config.yaml
d_model: 96
experts_per_token: 4
routed_scale: 1.0
balance_bias: true
n_kv_head: 3
head_dim: 32
norm: "layernorm"
positions: "rope"
rope_fraction: 0.5
optimizer: "soap_variant"
warmup_steps: 66
Below are experts of layer 10 (counted from 0) of a mixture-of-experts language model. Rows are named router (the router's row for the expert), up (a neuron's input weights, with its number) and show model dimensions 0-95. Each number is 128 + 32 x the weight over its row's rms, rounded and kept within 0 to 255. Numbers have three digits each.
After each expert's rows: a language model's description of what the expert responds to; "gets" lists some tokens that make up at least twice as much of what it gets as of all text. This comes from a sample of Wikipedia text that the model never trained on. Tokens count by the router's weight.

# expert 15
router:128109101130149153106138175189134150143064134131124136147141189090075157143099158104097159133145105199113107146140095103093050093160083101135079179149115101153133114194059131092160162160087123108083124151146118161136145123143136093098164143195159135164134106095085096134076107083132167113
up2:056054144101063162123153132194146062148141181051141144089162136095128149138161103118147175092141145132135122113107104072094107135138123084197119094155168098108066155122107110105124165136113090121136105156153117186121089156117112146174141116104097059151150104101080111116143106102137155119
up3:103112114123112141190116111121107152158094177145140148102100107129160184144142097088120156083140107097118065150147057082122095120168142125115179097148091134085138088092124149126130143130070108049063151120104117097148093142143129076116059105191090153193087132115118139144086122072109163158
up4:147090160110191141131127087180100170122098110155111073154101189149069140195068143147159173129121143160075124138106178142120158095162177111148171160132077197122164116116106147109108135143103149181075137071122124175135126148163164149124166160074136120143136087106135097140107173119118149179
up5:106150135111133076106109130097091138155188106177082122085147143140116112089163218089146119082117158156126114156137109103136081125121132170159061169135179131150133034122123150094147125128151108159139092122086158164154169131143144168112145129122184121163152094070091079069083074124131139140
up6:132150099129119141088121117198149148126086090099088106102104148073105149101188162078078119096209166133133061108134091124088104143126104077133128110172145136189146105172116092041093130154115133039107115109125121086137154142088099118143137091145164126141069159132154138141127132103158142097
up7:130099123097170093078141128110200128155124126161113118205162117156113144132107143115156106123156148190128160133119103131160111076137117144155185167057120088075170149233134141115156131189077154080116133147170091105111179110122145118174162106117095115140153153118056104108108118159138116144
W and k pieces
gets: " w", " W", "k", "w", "W", " K"

# expert 23
router:128119130121165179091111195086144114105121118148154066076145161120078152105116132169163101162057138133126132107129061073132119117116086152178080123140109089080146175133086109117163131091126149118136119184159175164144152146156058179128108108132183103103091177123065105149137119121146180108
up2:122104130091150152099097203118092166153136120119162133141131111115128190141103130147093115104091137148089106070061112067123113168086134088130092152119160123120168132108187117145204099164130139146080160135144085173151129103100171172122136108086153017127148134103136097113147172101166170113
up3:142122099103180120083138170113119143156160087116102158150084169073064148132154134135091108146144184092152062157135110109107067133155116078179090090200083121112119137128160141135117128102112145104124097215122131123165154103080098125179094118135177066124117170152068153107165128130158142109
up4:121160151085070182099090169096135072095135118120161127096137122143121117076129122150127103092149075113130136114156051113120049180135132184137089119151140106127132138208146100145143100125078128088128147152172129129152184140096108132152174096154095169120097144065062080118165135096163166134
up5:136077101136154198123090133105144161068107117144078116110136141101168130120153175147092153133112155171128142136090144049123128167112141123167095111122156167153147191074092164115199089073125143105109098120072179117139111131160130179148108073156139103100111155086069147124078148141083179132
up6:087095106114180140128136152130091106135147164103118106168134141031111182130148102149125105141120133132096071165102124079096152125071119164160048083130113117125199072103151092143084135081117136127127106130120083081111100154143134101181080162139092077110144158125063157104131107083115144081
up7:099093087108177134176108144102081163130098117144158150165169137119086179181125153091098093172139139163149131120093132112109172110168143098124140139156071138048149155187109139134093117073190159145156080113098156109124164111141087107109082185138173088073096131071107123143129138094093171117
Word-stem fragments
gets: "ur", "t", "im", "ver", " un", "um"

# expert 16
router:115158130176090129092182136099115077175126130170124048129129178110116069097145145130128164085144077126146100159051117064164072115100110151159122125122135119113136178180173074115146113109089161124160166178197137116081127126111116186116122107110135150123089125114090113118135121101063142165
up4:159115133147178085075185137098072084172109129147097127135106100090131070160097089085131167106148103076140115139058099111098126121098143125121084095065137064119096160138150091115189153095118154157204136104156087067130114116128138133108141080117137096082095152121079068096121124129125124134
up5:083125138086117101124071129100060117123098135099123116095139111080168101118114147149171129105117124163133129201079174157118127171092093102117069129077109198094143073136138081144103075107089174106105154141099126166099107108090098100121148077138137135134069153132097063142174124106067155159
up6:154083165143112172162186131084122114139105193174117062105148113067094094096113116146135159088175091137159111151131130082165146129151128165184156158129154139087122084213167155133115121170068129128130168130163144132112088120126091139118121123124154105149107080124169147071073154162146159065
up7:102181096131131164105099112069084076168103133087125118066107132116079103116163140091138077097132163143110156123132171148156100103130124086177117122094165112112162120124129145097099158110135144129165194136173114120163195109136074173158132132140154132195033133144102121096165139116158183188
up8:100104144176085133104136103120173093127155173135139130122164125060135123084182114127169101077118167148127085152097104108097083122114137082152168085151080106100134131100088104123110115109126123179077125175119091151100113090094114101169148061136091153143084016122087115116103100135096083098
up9:163129057113130156149093161126114198118099146131137148204132096109099099130160179169119076113068148128113103168158137044147125151106131123112140103106132123098098187165091085100158152119127158128123139164139158116150100056129141162182099113133174141118091117051188105145182097126152148132
Mid-word Latinate pieces
gets: "ar", "it", "og", "ag", "ig", "ian"

# expert 4
router:188148133155134156101148126074060152132140150156160115147098106122058139137138142101186115107073150175131127138071157142134088103106184176124098169116042143127108113185096139126117170149148143094107089101151128181110119103154129102062170121157140095128131161084126088133083097085127156192
up3:178139150195124121128180126088122128099096138145154127131203160161133136186187156100162113126113178130084133110096160082148108080097054093180146153115102134168121139122141136113124157086131192080083121068122122141127111161153125091100100095193170110125126167167110076093115130193124136116
up4:120131087160173145098095154130080141137138091156089103063090145141044136133132124102168150159039127112135139158115172121120116139063155164143127087065127139070174087185156074132164129126132136127129170147128105148103201103159157094076121092137080136083106137121097140145121109101079113136
up5:126135135129112158103165052077098120140129071142105126083086137090160120145151166109137104140103113131139088150084158154104038080123193151095106116167131105172090136140074127131125157153149090138092069096140120139143107148208102136096154102133167113081103126095128060075118150133124197154
up6:113097143128086120099185117077123157039149106168127132108111125123083079125145171148094123128137188177149099129132150050131149108098142113137129149138082137102088126120081117115114202115108164116157205126150149177094100132099141087122142099079108127175127139102101134029074126122120093125
up7:130171097128139112117108130136165140132125104075193101123116181134131147171193191143165121151153155111132168173102179148135120091092106142108133099121091180096110123067131174189112172120072159155076115095152103146170123134111169148051147106110125114104118205104131130187115128148106189152
up8:149109144169093143152110146144157095155163137165197169194123102139087166121078127119142096094114123163168146133110173104114093080153148126114052105119106145123174118157116106164117146152186129119086129089104134139149106145099160141083124080169089126142171206107188072133062102095084126163
Word-initial consonant pieces
gets: " B", " b", " d", " st", " g", " St"

# expert 0
router:141179102112125153068183147091131157136139121104115111012134134141138110117131115166186134170079126110139088169143095134149135102115152155084129083148119093116164126170114057134162079125166152085142151129194136164138103145124129183058124070122146090120113174067115103102110119102160132115
up12:189153160153168107129116152156127151144100119122109142080113089128122171148121109133191111152102165135136100197123095072219127148141114152135131092169161067067152117077114123087182144131178171090124182147141061176172143134131173110059112113093132138111110164143130129122129111172161106116
up13:181132097140160118053159158188157110127169120134130108127079109075109158070189147135141142106131108092138129154185092192134095088118190145146143105106090086121122176175154085192122137137138129118095128129102122146123174146142106123063137113124149080119124150151122090196120106169175197113
up14:098141138156112156173159123088164129122150141137154082106137121168092100108108116119161104180122196150123082169174126136100082153102100147115092180143149144108107166199043135129138099110134130112181129133193166136107173159082120199132126145145150096136172171095059112113169109081104171114
up15:128145140176177118118102086121143134104153069145167117082169105102114100091122141096175154164054137114061042122127145171157117079096157131126121089144117106115124168126088092080144141090114165132148168130163122155135079081137142180141109172199105129099093114100165121132125121074182162172
up16:145119133103145137113124085111090140096148133118064075105119165161087113109134084046101142183064120101117127072079121155150095123109131087071095142132099134076056122130135085099147094153152083072168124110072151080125144070132141128107149114093097166116142115107092061115101099126107083141
up17:078122096080167138124124153087143142136139155145125110156191067092154163103176132103139143122163131139051107181163159144141157111091148113089129113134132141056199136195133119151190099139106128123098130144150157107112100127184107160124159098128223130159104118084112075108121162172146094158
Mid-word Latinate fragments
gets: "it", "at", "ic", "oc", "c", "ut"

# expert 26
router:195142103162081157127152152081131053095051153095107105139158189122082122143099159103167112099125118132192131139082171112179099119085143088174135151147125152098103163125098092115086119115184112090160129131165114144091078123121177125130090123155196129159132129096182093122102140110095163158
up3:137103122169079066122146165067127176127046138100159119109134151054100074157150094159127093133114122125111061099133098113157117089129162157144122140143126158108147125111103153160052129112145124062087135179152125076115159173156177065111102143115154105110149127123108113207159134128121133176
up4:131179104096148142207135133090135098088084144119138172087128162109052086113047158101086111112135163135141212160140151120119117131098084097129138179106124068124136117193135170125091061176124135173090132139117105157114099145113135119160097150114130147152078148154171108137116168144111182109
up5:145151112208115156123108110124114075144168166102166041106116133114138072167049088185159100098173120108153163162192131157147125123119109119111116141145191087070136122132133135139122098153159119122154087102196156110113102156111077136156194149150145143131134164126158124079152088181118138123
up6:175098076095118135159152146152109104074112178080125115166121105117070150138097081078099090114139115074137089118078130083111172094102120138154084145166141135155104090088129123119076127090073090158136116108109132106192185120112079104095091169089130100143171091138145117080136091087078150180
up7:142136142129113085132107084154117144099171181125068161148164144139129126161105173126144096137128092178189122111141164098152091144117115162150091102129138106124111149162095163082083165176115104029102215145185126150129129169115140079137149070114126141083091096157123168190082134136100160127
up8:085126117116108133119134133056112070136172155131111084142151173091110086119070106073139147142126116112162093149104139125113116128076120096143127141090143165107074197100118136103136097103131060074164137156199096063099131172125157097116106093081140087191106119110092167132080104129077165141
Letter g pieces
gets: " G", " g", "g", "ag", "G", " h"

# expert 24
router:157145061122121153075207180142149092144129129148105052079110110130107103123108089146153092132136140127138075182101153143110125095151161113152104081126102067097204145128176088089121149166161138115135164136116130140149112141068119182069107157182152119140162150093125132098086128078088156155
up2:103118117118158077093106097183170164157097162127131165141091101137136064105102049096115119165129142122123149115083120085163139121115085122132119100102116023101159135144117133155099095130099150122164143186146115098112083142097091082121122126135069061192136155112116098069086109113176138165
up3:122169090134124064068142141121176125136131137176087115051121152101068156126145117075105110131132063153140071144106085123113108141128086162128120110108122125072161228124166112072106191121136109151161168133112133091170149154112117139055125144113120131142147146153137121065096068144117131114
up4:130104093100083119088133129136205104106046134094162101133096114067148133153081131144128092111131049107118084121150154094127151138134174133080077162100132129078101121185168027108119096123144114114120113140116142151137151143102078131132084178153169098139146161123189142120129133129111120057
up5:133176069070135155154154126171132117128102067134070086133121141130084121118143089119115098134162158110091094139096053105114063092138138126129087073086084144089149114102140083113111159068139119121140131096081141138144155068099196142080079128169113141123130120073096191157092134099098120148
up6:163124123130117113096088161135053110107154108115144125096150137109171095061159111142133139125184124068124159159160115111077111125129177097141128163169119043110141136115096150120132171185113079134176114134107070164153084127086107153112093113126175127168188087100143069138097100108139098053
up7:159160065115077103069103171157088108194108146129142134064090132093122139143098142078132099120092114152157088082170086108095119121108131146130098122075060055144144097088094101161155100160117135168085127125075093138107099142141053116075186117123106106119121121163138136105108108098140112087
Political-legal noun stems
gets: "ation", "ion", "ent", "ment", " part", "ity"

# expert 33
router:181146101113136168130103135164129120145108181108118118106146171093049192142148137164106199135099128124152138134163135115172123154097098147140159139110129116122170118152086091127095128097101128099109099123189089184141086165166141129101162171106123061126097094044083065129087084110070133117
up2:140152074116173109103135076133127119144140103087055127110122113152086115165159068171117135121145117100132176086116134113137118103082093120108153124146123111098051132150104124146073079152118106105120136104154061175113147157174131115099116142047065082112155080052135163143114112084064139113
up3:127167085147158194143165140176183120167142155123160180126193129093112109128115125158115132153104125187133117156118133146138095119115072163100157198133111131136115171143119181125115149073170135118110165147188148148138085208120161095110168180134137065120173110125118147183146150089150187096
up4:146124122180082118142091108179088102131112148105144067092145144140086145141115144131128139110062110114118174138146137088086142127123068064121096145092077168148152110086083122110107114088095056089053113158119111142147111127091094140075148127061063134111119151153117066103093114095090086144
up5:146123153107116202116104130117138099119042122125165139136161147089096160051149145161141166092157067116132110117140155156153110152087118089142138131160142086135056117204127105158174116090133146161130126116182125113145163091141147167111104174078127114172169146132056142138120152141073174076
up6:126142142095126119121159222094129096126159125074141116121105149115091124130211093184132112129164048109164129123099109139189141138150089138180146123110120121117104140073148086146074141108171076064172118119156126142120112154153070120063103153162171062118127097135137157125088163120119144088
up7:148129130107169173112063077129099135161181105129154165071135117144117171103062111087125170119099101099170094086131108162171097115146129113087133096143095050146187093157105175154144093059135131109114104063109097183142101135132146140141138135153135114113154127133196072112092089074122130140
Foreign name letters
gets: "k", "b", "h", "z", "et", "j"

# expert 39
router:117165077183156156082159108119150052146110142149084148102069076118089190124123147137138182105155125164137139149136104127104098162117109115144127168187137099088106163121154111135122105098137186112108102108131127101185145148085108164028069133107147105113140128082142115130104078083081138181
up2:202088120143152148044121078100083112133138152134085130094155096126081119109138145176145117080101089143134137159085142121084130148096090118134103123089159103113105078124139102107059120128116132109097151056123116113148113132118080124068111070108133145085109082050139141086113081109076086085
up3:099119062117138154114151132063100113165139077112129140116088078136165137111111082109101107116094146132130113123108085172072082114108112118089138125164072141046113123120114130113118084129042120137114121062161187082156186155119095144114075113146127124103152102097110087054133129076120164153
up4:093168101101139114170153143116110112174164149143168097141082121092097150194154070063127117098127127115104096126115121131079081148131142112169110138120116142133163162119174124118162186093114158167133189176151100087174154154103110161085169140151118108189165145100118126071148052066114158174
up5:168126145182157202141111098117164118184078121094078176087061111094092149078134129111090131125151160122188125174152134130075138127088077084147128175201149121103084130130094127121147101079084144121079100140141143171110168108134141138098126147156120109122116095098101138149171088054159142141
up6:127123145161102093094137136144090142092178106102109112143118049078102166081102140124092076159113089174154111111079095138121085105095099128178162150111088159148143127107077129130083114129159123096111107108085032150075146126118167113107046112077108125126082074092119116107101091105114152145
up7:099141114078159128074173088103110155168107119134105133131094133119096179148088067111105129133177094093098137119132084088090100050070070158145122136138102124126156191096122137101102135132147126106151169137077151060113065120146106166139108112115149067076119132174130094127100081134134123052
Sentence ends and years
gets: ".", ",", ")", "\"", "3", "0"

# expert 60
router:134175119122113137138148110133209139100080142141098052066116216102158177128088189114059160118178093133176081180077124089136127150156079117059141130159137153132163125135093132115128112164079133098119120098137129124150117166147052137134154113136129139120071142122105105127116125103130114168
up2:126141120144058177126120120156141161080115093132125042113107122121090087102170111131139078138152152146080077167139122112151175122154112087132085099095125129145156073145094133104118071110120143106136070117057155073089104119116129099159142121068164120113160098089079090109087133079069079135
up3:156174103110184168150125130135143109107070062117056108096193151119120159096172131115081112126098180109111077199100174110119133141129121100151169129125136165142166115192147133096119105139131151162123111150210117155223168129141094142159143124134106101090068122124123131088141124099102151152
up4:078137133187108138183137057150132135133116105127160135113102154118169096122131090150133124113175138117121130149114194154164074151158120101150147105142111186128086090087078107122187126165079147068108116163147144110163126173118074156089173118148104107192111080060107075125165129167103077141
up5:148103122137117127068033137143117140102120088098146066095128112152123138106132136127130133073122081192126121147060137108144191121138071113150123102083163130102188197135087134088124081125115131109146114112095121070136107158098047193123114117165185128125151113124113106152081182149127119153
up6:161123152148092085126174131127087070089091167100163121105119149108062140094142204086097140139074113086145112207165108109136159138137125174131109074178126161149157121156142157160137145134112112134158097163098149185115152184156101100114178149140111135130157102066075088101094117101177167120
up7:107173125088180090102134098139187068136089084171140152154098147080094126114119128106063130106112153125146122155113128081175180170139132169097072124134136152193155099100098163092101136132143181170162117069146109187150102134148080115143172122139137157122077086137093114152135107062136101077
N and -in- pieces
gets: "in", " n", "n", " N", "ing", "w"

# expert 9
router:124099084143140241052145112147124121105082130122121090151088140158073176160093138126134147149162164112133146151095165083126058055114120176149140142154107090135143130182062155116121154075095150117087114169113109170130109101155116097106156149204144109124120166129107127124108126089120159133
up2:123138167135070170158151167132094126092148123115083132111149173143067160161134150110138132162112134169131118191118095095096141152170151106075121134200113155124173127132065161090097130048064143120082097125071121140087073138121115149135136084099152128160163165131120094109126157086146065178
up3:100078098170144147099093102142049123094120134146119106170081092128115146153031095111126116096106135136082135063095130133081123147114109143092143124117114089157107137181126097104134192101149165125104107129116142122202147149140122120127135152075135132141004127112072140106111107120081098122
up4:125128081141116144159190228122094084118077114136111135113083135122138150152059101144173108101160172100112118158093149122139107071072156143118125075140095143154140111161102092172175143063117162131126120102132142082089074093127115088156176104128139115177147122103111130128171153134130178204
up5:109178085105141196085137115137085153121068112111109030132109070180060108134102092058129125131116109146181161152113095150108120110125089134106146117107123120093141119172114122067097131159146071135063192093106097094153127127149126116116131127119081110072133160137167113126120068095125138151
up6:156104140140129099102113109143082116102100118159103158106126120131115100178112121143162158108048134176118152159070186108081161062075078154162141150117129168167094140201113101136203155077102147118095117142126139135158067141115085077078143152150095175122084080140133098133105117088121155154
up7:107081161112115122072102132116130082120107148132100100108126101103095121099123098116093179161100095137148106149098128071151100096089114112093123085073152133152085072169119098087129130113134123130113129127104176106200095065146132101151045160119184043135147147124111150109093093152139051176
Word-initial v/w pieces
gets: "v", " v", " w", " W", " V", "f"

# expert 3
router:138147090108150145084134169116121152077121151140185111121049164123075124155133169159086144127183118100106113211145122101139138123181128125140066109155077122102102135131159146089083119110163168101149148158144149156111106169073084135051158177109154098170094091095132120106084078132115091158
up6:115131111155109125090147131150157161126138090116143130150099162089163098090089146115127185148160097166152102151093108120080151152130147122191124158123121067106024143169141078131163120159150105128063121133143161131149080132151121142109145094127165113176129113181174103047147202134146199129
up7:076127090133101125117114130129144113148112134152135110105170200085192111107148058108132153142147110145164174146113117141114128147072099108126119159069178102158110140155174089117179105129177153119086118113178221169110076133124075117134128183160142121148158112137217121142117153118104190127
up8:117115135117139097101133097122206109169147129103093127115120148110108155174199140124151146137125153066165218119119109047122122103127137143140141122117114105067121129143126193144174101143130181119124099125145172160131135152168090161055169183115084115145179098155124125067078164112176129155
up9:077101098139125105084189074136203139151120139088154140155074169144116158157105161124112169094107096060090163155111093113150153079121120092156113126132127115127164147127137101091155077161166150138115138146164165139126100194082123097111180198149101108143090092140103068151109109145050132142
up10:073180132117102105097096141109112074105080153068064118141077099134114101143086161112099171170165090162126122163172140086131162119100097088109092139117094166111126105148129127068135121146192108119138082153153170152092085046118137110103099195122131124102098130130146106076096124178080114111
up11:094137161139140163134140192137168155061064116168168115087105160122141127154147122166095143184153082106157105099125134128139128151165161118137099144143181175175196203121171125140114116111156178102110222084125095183121128127134093180113135172131151146085122140145124068137111171130108115113
Past-tense verb endings
gets: "ed", "ing", " was", "ated", "ased", " had"

# expert 28
router:187156058119118144168144147112128100122113098172123072121147121077118115142081129169153132136133098192115139143121063123152120118156175172094128135082169079093216154127127133126134114110131134116123081185177137113109131120123102199074136103103171077131089165112097155105126107139066199126
up25:131169110174135122136127180136166094096131143144140122112137105106105055115145128055047075108109129121069192151114069120127185058109148116128172119107167107112162154198141163062123093127116099100119101165111099124061171133143094167122132131099161091132164158132136086164141094112140125126
up26:161170083134108196085145240137174105161134165142133117133147140152099151134120155096119185148188085162167159087112086136132162121168116182123157151088155133132197182217115103129118140130083123121093109148148089154120107107165098133105139141122149120153166106110107154084095163138159108117
up27:120162129143145134088130167128082092124115151123159134150096078114164141138181163122135130112122123161150152177129144083157129078142164149060106078153161116149176156113142153118145109139167142155161157114221043132185093048100133118135135085154138182121089150113101151052178103138119117148
up28:161125136190171120189172183127153123162112098130110107089153137081101119096118120130130117099123115160144124107183029091127095152130136171084126156071118123046163153136080111069084111123163129155143070125137114105112119082167111125157202125133161158132152103097118181109080102130156124103
up29:169162164105091122143098165072115146123110127093165148087094111092085115117137133155122098113100090132059116115214085114140106171150137181122116129160161084111139132115134124081108074075084147117088099114193086088087125091180103142102089098154189107130107139138063167106166143123122179113
up30:164140037091154159158126115127145123076128119127193071135100107170108123145104097190154080149143126101077072163105108177152077118158166139114131151071176153149136121146052119129165072104076167097114141156144123159066104128098101127112128077078178116111106134115142121111127099139102143147
Name and institution pieces
gets: "or", "it", "ur", "ir", "our", "ut"

# expert 61
router:123235094135086146132167115170079069151164170183062098108138160101102123104109117129145103114137142187151138166093105088155136100157109123099067123127127108115142102074181178079134102191099127102147110117180144159135134126114074193125086093181127117138097149096115124103138121123128126099
up12:177121142105177087148155147082102105158116089124097089094035129150123164089134070166141053070147137124066175139090165153144100181115062145103117085098095102115119106135138131106092182170128103087106117160113136103137101088110071120136158122142161089130155161100086124091170131115134126110
up13:187135131151114109158139115126097176142169156133099139142179110146103123092101124073133104135133128205180109126145171129128151090095138149143091115188132143128163138076157156109141105143152142160169192146217099143186137062140110125049085082162163079125138152120129144094096165100085150150
up14:135118125196109102158123119122098120138129113182142112078158205172109139097140137158139134119123147130142124104128130138079164145099140098124073060091143106124121124154175181131145080166081115109118191084134126139073169162140102217113125103078113124097137099128161085207055155104131114107
up15:146134122094075117121141098166126144083166114143140110095061107120108095087079122121117153149165149088092104113081094078077166118124128125121081074130095083131111119102099138130178112060111040177106081112136116076097096135083051127089089122121128107110100101123080136167090075122111110130
up16:148181102123123122118128157194132078129117143113094182094142103100074141156155173122119148130141051122106106156084147087163114138135055130090084085151131111168115093038132185092105101080141085125048106133198125123091155141125117146094140124156088138145097114133141172150097100155130096116
up17:108156132162093125168148081056110084149168132144145132134144108081108127151095118150178083064129104119144147120174092091151146142191093137076104067135149114134137088094166101141147152144096115066142119120080145165091154102118127159078088084159164170122133074093148117175130182071117075103
Inner word chunks
gets: "ul", "er", "ine", "per", "ound", "ent"

# expert 13
router:162168115161164116114207101096177152151082107097143090066113180116104222161150142140123155163056142091160141136091173104087150081116124150085117107144116096101177077135155103128135152123109153117086112142138070166154085154118069145105098108167129110115114115166138087147146110099105102163
up3:126153128188102093103114053107073175135114095133139069104129153105120174109109149118108149191095095096135096150104120106086125098139152131091092106080104128115125106080158114143124136156107121133097097088162050073177136093151083168066143036134099125071082133108132136157138139145105094121
up4:109139139081140083089103138138126128130112136109066143135158157131080133139096098122097148134061149105069138152106142125161169149054145165082134136164126112160088086194103134102202075165141184153092111163180071170131084126158160110141111157127187092146100134144159080136133123163118120070
up5:207152107072145201126148108136200157105117099089089152073121102115103098159123114145122109141163105106196136081126128100100167144145096119169086113164173092169152137100181144097122085182157179106114071105143114185145081098101131145108150148177148103132145120139124132083173130150161084138
up6:121169145140170085183189101110095140106100116099080104132100136126108151131179112147135087176044134116145142165056137088099125101121162113111064133189116140118162111145130100149094169141164118137097150087165135126082144176145097198122158119081076131126123087088081096141136124171089174155
up7:132098134159169078135204128116155087150078087115133133113108181122135151171148186120182208092133138138196132119127143151115167087125159161158177098154153100087113130203117094113172143126101171153140100174139125157092099144151079167132140101140183119135126140113202074128129146124117115082
up8:180112130150179100158154148129176198133107142088069141125152171119134219140097085132147120169097098139182149132125121160151111168183103127155115129154087107178188120153108120144075189114121174096114121127097102118167105177092176101072132172114147112145140095122080108159124104112088098168
Mid-word letter pieces
gets: "r", " n", "i", "p", "at", " l"

# expert 53
router:097146055169179135124125104113115095088141201155125141115123153135135157129156179178070142110118191124148063139147099150086086127126101120058128055122101068113129154125082105118147108136121178097162099166124115120100141179075134190120164086149138137130104160096095129144092116139092118189
up2:121086088132132085070123126107156113159150055166084145141115095101121126156111149100152149097090135097126211144094135099136133144164126186111142099103087090115057157110125058124159116153074192087070098072071159104132128109112088126095165102163112148119159131140165107175079130106118131123
up3:074103146094196107116152174105124116110107101094075096149160120166076145101129175103088135150128058153123100136188169102135143067107092125128170133153076154066107138142071123071164138113151115138204114157154176118137120080106103101127123084141124183124097123090091143123086149173121121166
up4:047145057169104101136074117091108111141127162122123120118194146129131126107130106092091163148108117094143065097099118118081084074096181142093144119152130094074103123064125077112127120185132107071154173132094149162094097127108162101108171086115148111133085104119138167185113128076118090147
up5:149117111107096100101067133071134132102166144156121121142117127094142150136175159134106111083110158116150109177131104150153143180090174150102145102107154155161146206118100129079081119105088212146144104203174167143120167171082116176107138104147160130193158142146160122118111156075057131129
up6:083164114099135110088106113117107108103122071051122135112077176069098134164165178183174077131119134183153109129137172191085109148173125101167162126127135130093099178110107112129165132155147105104110098122117097137166174108109111130137116079132092130091157093101103107189085094118096172060
up7:071085118128132099085090076113108133103177127141106128127136104134099182136091144150170141082135125142109067134127058072095109142156095120095121088106137146108105091110071105133111103099163056094107132117163074060102058152130114132142082097154127112098116130132106122107032103084087138152
Commas and separators
gets: ",", " ", ":", " |", " and", "°"

# expert 62
router:205128128149097118141161165150094143114087142090129081095146084084106117140145118147097169154117125116175112176175120083143159118090196173091126088154109110098092099138101097064170080134131172143116142104122121183075097133176105164075112102165133112165127130114123046121058145120161148134
up2:091206091135131158156137127144118060109135161113046112155117143105122118141121095119114136114147087182110178095124174118164188125147178176072169145167076154069180116076131144070135085162147114139182136137118142148094147093077164173112090067139107111123120103123130122088137112161130128139
up3:116189125059164127156088164118097114066099133133107145136121109149159138146140100123110163102120079048132062149137079115151134137112160211151175094142089110132157154123084126094160062110091173107083142132146098126105148155159173116081113130147075072094149174169148114103073125113130116113
up4:170080122096089103122090089138141154137099130090121123159119151125114146149140160111111120097156081182092135192154132084173182127115187086128127148178088134126096136147070138142150083132075134090131086163100031158114114121184128166123150067139096078132155148088150122075060108140138136148
up5:154104137100115056114116144127148106105132174157128071139115135098059117086122083093204131155160107119151157166135088122159143112183116121115141082149093125117116079116126155143139179091152108155080103115132115067061090066128082064110124132150134150173098070145089140120086104104178079115
up6:198144097118115144100136132120143067089113095132125059115178104131126119135196174123128145122124122070122106185173153085154144198116132166140090114120152132171111130140118084077218149151148126132166170125157138201106138130165170147093159134142176126182156115105156087098157089153100159132
up7:096149061125088134185196115127043138136100161151114101097078114137157076126105094112130172098188093129120138156171103130108055209139142165094100204109103120050090108123101100151122112075091138119116150112102114098081137098144136124109140131144131173124089146111118111094108124107109149121
Letter c pieces
gets: "c", " c", " C", "C", "ec", "oc"